config = dict(
    d_expert=96,
    norm='rmsnorm',
    norm_eps=1e-06,
    rope_fraction=1.0,
    decay_fraction=0.885,
)
Below are experts of layer 6 (counted from 0) of a mixture-of-experts language model. Rows are named router (the router's row for the expert), gate (a neuron's input weights, with its number), up (a neuron's input weights, with its number), down (a neuron's output weights, with its number) and show model dimensions 0-255. Each number is 500 + 25 x the weight over its row's rms, rounded and kept within 0 to 999. Numbers have three digits each.
After each expert's rows: a language model's description of what the expert responds to; "comes before" lists some tokens at least twice as common just after its tokens as in all text. This comes from a sample of Wikipedia text that the model never trained on. Tokens count by the router's weight.

# expert 50
router:546496483494519472500526479554524491518484498528509491439526515491489532521522448519536487485492482474518500488506523476548479529495492478445516492438492492485514502485467525544511488488491472523501475453516532500509533448505474469508517499477464514521523473499494488508463500478516484465502535495438514515527490530462481512504434509529498548480485551519515534505530503468497479448497481475453462474489534524510523514490489504477527544518504531492483519552517532482507492530498509488443529481511562502545496508482505530513562530514459457507495496511553492509450498508462496517465502502507496521477491488528480489513467502493488522508492499519477510490512481492474547545461522497502508473515489447495468495480509535488509491491492508518520495485506464475460499514487489
gate2:497541499472494474511504489518490489480517512494509476527487510493513463453525503517472505498449481531473501505463478505528485469483477469518491501546519494494482533436515530518491482531501459516511463496543451488512490486467471520499497474504502461533545546515470506496502521493520514477519529503503441521454508488545533507507513490517514525513463460470524491510485490559503538497511494485533477464481456475491493511489475507516536550480515475525529475467535503478527494477480496466508495562530476512528512518485482498517515493474511506514520520535479537539533487485523496451533511496549523494512503482484535514475547519520492457549513496468482530515531496516472535482492463449506493540520457498512546502490498492511545470531501440482485504472511488540496516526530524
up2:518507483509523519535548471500492474541480515472482475493492504519507470495531494499479489498505504501514510529504503500503466534494480484496494490502508473490491538497499513477481483535480463511515478502510472541508486494483461501480526475509489469548554519478502503512497508490525493505448577509521470492493456525543505495514478500503505549453491451500497505509496516526506502476472483515491474480503449477483486529501513476513535541497540461482495472491537490469531467501512514505474456531571515553497479509475468481504516539507476491455479521471485542524478510512473527439479514480516519473485510471501546484455526512497490442531477467492516514461533495496502564506486513444524515530540467485538528502497514473519544513518498461456482493487480489478541484550501536
down2:479507450483503488525435490467473490513441516542485480509517495551471508525468493484516509471492503503478517494488504519469472478525453521491475493498526475501521503490449518477488533519489488484528467485443472495530474480499510466464468468497502548522524514448499529506533505522493533489466483515524475470513484501505448509527481498484456508502522482501494494508529478465509464492474527496526512487482544455517535512519493490461557461580478498488487472506549452490503472486487507518504478510547516508498502488508492447486463481521538496516501519480520523472480494484526514506500511506507521471504527485473509449475465537493574483514491497475465476461502522491463491501485440506485511506540516458488519524516495501524501471528491479492465493471454523486529480489501482
Description: Track times and numbers. Two-digit number pieces after a colon or digit, especially song durations in track listings like 5:02, plus table separators.
comes before: " |", "\n", "1", "4", "8", "2"

# expert 37
router:519483511486465477515519520532519498516502464525533457452452502498502461521511508496513516474530509491526473488492546458483491509500505529504496493550506497529494499492490465560509544494484523507455473496489480477552478477504465554528499446511545504503471514518501473487487466521537547487499460522495437523452534506489491473501515541532506499489474523520509514521485458526494468530525516518481525492462480520513473511503541474514495473494531503462483519472544480497456496490477475512456470517456507526475475474461515476493510512512483501522503521522518468493510564506502487517476510506480510457477513471544525504484518497511470544508483498443473471471508518491448518468486506465492499513475533515515529520507519486466479545512491501512514468465458463521497478520512543
gate1:500551478498511475458494553517485521483520526489507512499534491530471524520553508437499518495507527555466486447494505523498470519512445518518481504508508526488504499473502478496506501509510503511485469483476531452501482486471465517467477548507496514432481467530513518496469460542550486490494503486514502511486531509521489482512444523471532514491517528539478515491445547481509555455511505531479457456546497487527525468527484501482484507516511464513480513473514511483554492543504515514522513511510468457494476519510496528509521545547495500465481474488505489480493515496513528563524495509499538532453502480457508451492503504462480485479520502522493474480484516497512482492514536513488498510485513484484536486514458491521498513487539469490519478519515496453544511517471500
up1:513543460509507513485477502451489539481515490471504480466527466500457536497494502466460517516476477544526548493490487553502474523475451503478535494508518503509491540517570487498505475529499515509515478503510496479544495515457487476492486517513482514459461433502513462494543481460511499523491525478507577534526509534483553484464502526518525519505522514533510540503482488511507518477525476496497481473475444468517524507518506478505561507485502445553468462495479511519503453520532505527506485466502510512484511504512462515512516500538483491504523509531513521486494523492524507494481496504471502471476482513492511533480464503477486511497526496543526498508501488488470472437469514520492470480493485520527502508473483528479505485493508465494457447499496528512515511487482430
down1:520544494527531509488511480533484504484528477495463522505533479512553482502505505506477523460531519521509482546501529499481462550466487516483505473482525514501494521484532545532528508499498494511519505533490513525517500496467491520502471494508456517509461469521504451508509480481520503476484522474535561517514513531478531516484493511497492521516537503483478457511512527483534469459485518516483497438468513482535490480507496518508523514482493519550506480502459502506536450523470493531568459460507488454520477459518511505515519499519536465570511537455496465494510489463503530483493518480499476503439451500524508502479491530491536517519480519491490519484510544511520490572492545523485446518511511497547516512493466504483483457509522488507519496514515477472528532508481498
Description: Prepositions after quantity nouns. Of, with and quantifiers such as several, various, approximately, after nouns like total, number, rate, average, as in "population of", "a mark of".
comes before: " the", " a", " an", " two", " been", " than"

# expert 47
router:468518508512504526462509525475530521521515479531499449542493533481487517501509557524502453472551502489505439491496535510511460518558518544503471497513458516476495551517511488453532461515532532529469517503511520496467485543536508524489525481524535498460489476500500483497462481494525513476509513537557478480486530513456478487524482484510508521477530510494531501529500472503502474451490508491512494490462515513470498511536529520510473551468501525497450527482495482465477489494448515514503467507477468531510475514487513498510453499494466513524514497486498465509469517508532483454515490487529478482545498506491472507485454501502525517536480486466486472469514563492470504475518551494463533520513500504521455488505485512512477464522513468486548506502462498510510515495482543
gate1:449420519486488539494525513488491539504532535528486496516527474508503460467511493474488514495511513507501522514482480523490529451485556523515501490511498501484505513527536540490507568500491495520452486510510483474500487538505519499531498527531529487495514551492493511520507517517505468521522501491495470511500463484500495443476541503488497441459518509454527503476505479509511512543554523507526491502502495522489479502527514547474491486516492512527514482508546539494498547545474443450542541486534518529533487505504467473491494508504563488523512478485504532517514485538473553494526520474518525548499507521513505480541502496504501503485556493464522500526521502468514521479522460510481492479498482430498538514504507507502485496471501495522511455477506492469493521554496510
up1:458473545523448525475530495509486508538528501556465490496513483483493480493529467426488488491495537489479508510466474510513525486513523513502515507521460526499484481493485543465486538509498518542505514467474497459469481512473480525528509532517531466476545551481509503492481487539502496503475536521479476524476467511491452490479530494486472505464498468508526498453526491504501502523527518517514473468514496512511480519508498519483464519498524492473502484509509505475492499499482477452516526519515499492521481527502507449487510516471572502519527491521476494484542478539495569511537504466483525499508519501506486504526494517495480497446502485485493463534491509468566508459512461498509502520529496431466490556542497494460488516476452470526524461501464506507508484533522476
down1:544520507470502510490531497499491504493492509491452506497472511496561506497491524503488474526495537545489481478496512527486508483510466496442485488495584532512488511513517514452489483494509491505476480515511527491479510506459538495506491527546512524477516506489474482499498511502513487534474496486517519475466458466496490506477469500501510479519506474514531515509510510527502478452526536483541485508489485539512501504541497523465492500495480503478507504514425504485506522547499475532478524496482509474510492516512540486453465482522509505517492443525474501507486560486505465519539529424512468533511475465473472519536510521494532545506483494522521479526422545465478503537538492513508488489478472482518525509493481433500447469510535506489472470471514535478492468493469477
Description: Product and work nouns. Generic nouns for products, works and services after the or a, such as system in Operating system, film, design, production, station, project.
comes before: " of", ":", " in", " for", " and", " was"

# expert 27
router:540466517536476500482535476511494479509525463534516531497456501549445500492509481481477528488501521450479501523535486519518449484490488490476494505482472483538512544480520493499487490474502512503465497502539520532538497482466513509500492503482498459463480497456539496444509538484531563495539449456505473492511476557518503472520483507489501464490469530536550530525488466489485527474514444489491476487475522503529490483483523493510540444509518504500464480481486507474493476483499466514517476492494471500493514470518470476503520502490511472513496454517488494502486507543527512478478522473511470508482508465529476492476500464506521484475486506499514467492528576494510478463507507500514539431475474532546512516496498536494472463518528490454534518478523487487489512508463498
gate2:482547514511486515436555472547505487511464516509501505489532481405505478513472515563467511516492487505524479488445503491467510503487498496506481481477462503481470455489463484483509515501493438468504541482479499520476524487536480506501482510504510520514486549495466514473491546483514475489506498521505503485477491478478518496501466519474492503489504499519526477489525501509501526494516498484536527491481490499507485512476481474521486520494498534518528463470510521518502457554526473471480482501510496533480484494489494514490525462506512530475478530467500514481501471475437517557490398536468541539534513509508479494491495457510472523459481530469532483492506502522518460491492508494476554497551477509470491503483504487482518553513496516511513484502488522470461488501546501
up2:531535485469509525524507497515489480531498489514486514535485509522478500513508529491470491519534475532507458503512421502482475506489507466487464476496523488477530517514483465515523479536479450514532477494488438490485502560512450528497480487519513495480517497517492526529529465464493475529491489488504518522461493484503500527511525480537484490497556505510495475497474506463468497476517510512485452499503498520501528513481510514511502446490476479502474499492505507486516463516465486508503542498530451506521491491462516518505529505449528501495468511516497544507503486455509484491500553547488470524462477462416503480490503504533480498513488540489540520505479518491576477509524509495482471490453502471494481534481516446533519532479476522475524543518495534516490520527570491
down2:558493480498473472500502516519486473499515464518507492461519541477505504490545476445472512497523525518535491483521494496478449549482524509553548495504492511490474537471476529518485496490469491494488531459488490547486493527509517488491533511511447497502469510502513492511518485504529508532494513490513472568489526486483489495454512480495511516485547500522485494506491475496493583483514462519459444490528494514467467477483484526478452510504541489523452487549529484527465435535525495478510459477532514485506498468461490501501468521488499510521495499488512504545505479513507517494548473537472567486517525499528476521497504489483504462482479543484528516488479486492473482496491509529521535492458510499471520485502490544490480497490488483489550513496494505469490529542491552
Description: Location and scope words. Words introducing places or scope: of, including, throughout, Central, Eastern, and colons after infobox labels like Areas affected, Locale.
comes before: " the", " New", " UTC+", " United", " UTC", " The"

# expert 56
router:512476458493493538493488459489529477532491543509469496514533543484498516501456502550510505492524530480492500446526501529471485495507491522471534530498523504503505497532462457542520486519469516469485506447446482511500486478505499507491496461456466524448512481517478511499484528536473518510490457481473490518511479498505489468457489522456477532505472482511485552522483507500512540540486488506443500482462482549558503507469559479509492514505542538451504523524504494473499527530495496511457496505515520494504459495505472502528528474537501514536501537516496459472546523533475517499491470512452507507479510490494536479520521481490481521466466489471473514531464543489538527508475510464499508499545487505494493508489512515467463482492499449466479544477515473493502505476515507
gate2:522487494490536474446471480493532503487456481475462513531530456530512493525509539530467509470496437557516531494486516510476484548487489492535488529496454483461517493543537502472536550463505528496496494500498485468513508501509476506500469493531450495487493508514523532520484495504483491488489500487508534470488545527515520523492522489465492525478518489497516474450482503511496497508482528465501504501522460504507562496507476516492482514491490520502479487519483507561543481538464537466485497522514543496513496481510492464491543481513504514524495545464462508480519507448499518505534507476494489449504540479500472508540479459462497481465501479539532470522516500476508476529503524543479453528495514484475466534507470514482489502452532553517485525510441524493480504502481476
up2:479574502524459498493508520479459506478519525503527481500482505495509528495507491472562468548456545456510462500524502473480509484483490485489524495509513475523464535474493521541469455436483543505472472506514538477531550489511498456494477505500513461474456488516463519477525532490490493540470518509511491498507472472495442445507500474481512515519478502492484493505521572498507471514531550490507490509492548517508500491540486492482539516517512455475487483510503512528513474484538478472480507503461517525534514513543493499492525483542497484543506523527481455508522524494485499499495464501499465468448480494541512490458509487511506498508502507462516494481484484513496519504504501482504536479496494477488494474521515510482513480485489468486488475471544442468499496424470517
down2:462517538493500490495500457544495549475518489514506524460505521489469491455463461522533500489511496507471482458509504507472547552505534481456478506485478508479441496497518495500470520502443501519491513514515496484510452537469495542518473495516534484536482478499433485530475477510497493526502545451493524512526457505478489484517495452481517563486457505511466486505502476466534489486497500480502492554511548449491466498480499486478522472507507482497488452477537513503491512503482501564530473473476482500453484535506485505526524485493503522520525462480531501527509530498499444551478507510494507496488521496497485490514516542529468498513493471465524495474538496528524510442497516470484489498460506498535481499495490524491488472467504524467492529493543515494528475514479529
Description: Decimals and table cells. Decimal pieces and numbers in vote percentages and league tables, such as .7 or 63, plus accented-letter byte pieces.
comes before: " |", "-", "3%", "6%", "5%", "7%"

# expert 9
router:494574481501469448509473491470476507476467485520444473451504505495477536513502542496504476535514488471450488498549467503476511484498484494472502489490526517469504449482492472471476500482481524536474506508541534568466473542537522519497480503518452480497499475498544509515576501490515488538525471490493485481475477504484481465549501484501433506486501546481517502504550492483502476495535454503504467523497533469488511461468522514523552488499462479504547530484548462488517517488499473477480490498523479504524489525541463479488533501516545498505505498486505487531498471492507497534493533491477528496462462511523487488487484470485537499478532479479461512456455469508512522483495512525518510505520510479473508502520509536514481501525516516500531518479485476506481484492485509
gate1:494496443501501533507520522513478520462509452535527456484494482459509451461512496498475504526499555511498450493470518527499456526466482512505480486497499511507432491541492463511473468538488477516485497549497482533543510486508519542527466540509478530471471516523527552486488500550512505511500547478501548484510454512486501463513488529494491532485484475514512477477491532496504467470489455506518508512527528495502569498480480461487521480492528501512468474495519450494488529533511501475514528500495501476491518508459528481535532531506492490509483447495496494501473512488505506479470528495508484511530506575565512512510496516481453493478488479514518495483480523506503483485493484475478553495484496542503471488482531494527523455492528474506524493544515505504506505534517448
up1:559505475492475534533479509456516475526504515478486499498478497501487518535492464513493526488511506519475528526500499472456486480479532465542510501464489510447522506502504516498522498524577539503499532480483506451500523471503512521492545482471484531522517508530501483504491511441457500460551475480494515503514546496547526501513482504506493474485468534489474528501533508479489519524506467526509537470484494479508468533473500506526482517544499477498556500494489525489460475499468492494465483480526530539462505505533509502515485461542528512475457511491484506475527479497459495497524478526467533529466466488457523490476472464489514525536477473450470493486498479493468529494494528554502450487470488497533516510462508554461489526442464506497489509521485512467499512499492510
down1:523576444513492471455501485480521495539457482506461494515506509485534490510505481482492502515509538542524549484498483484470519521494546460509515489557528502480478516511532514519492512469510531486509489507504482473487528485520495531499535509436538514558509476495532487511521510506468501493490511496476480459518493474460508456520498501516534494496530484470524447451508475529467507454463491487556554514518507448508500508517470504511536508536490482537499477469465513500472532459531496469462477502466490528463539478494496487496536514503469491518497475516506512466473497531457508528499516510531494511539512458484528504439471515468494499516514492520503480485497489515528466459515514457494471490513490506494493495537482507471505500493475520525537529500525446486506511528529473
Description: Name-initial capitals. First capital or piece of proper names after "the", "El", "Al", plus football position codes MF, DF, FW and List, edition.
comes before: " of", " |", "C", "T", "P", "S"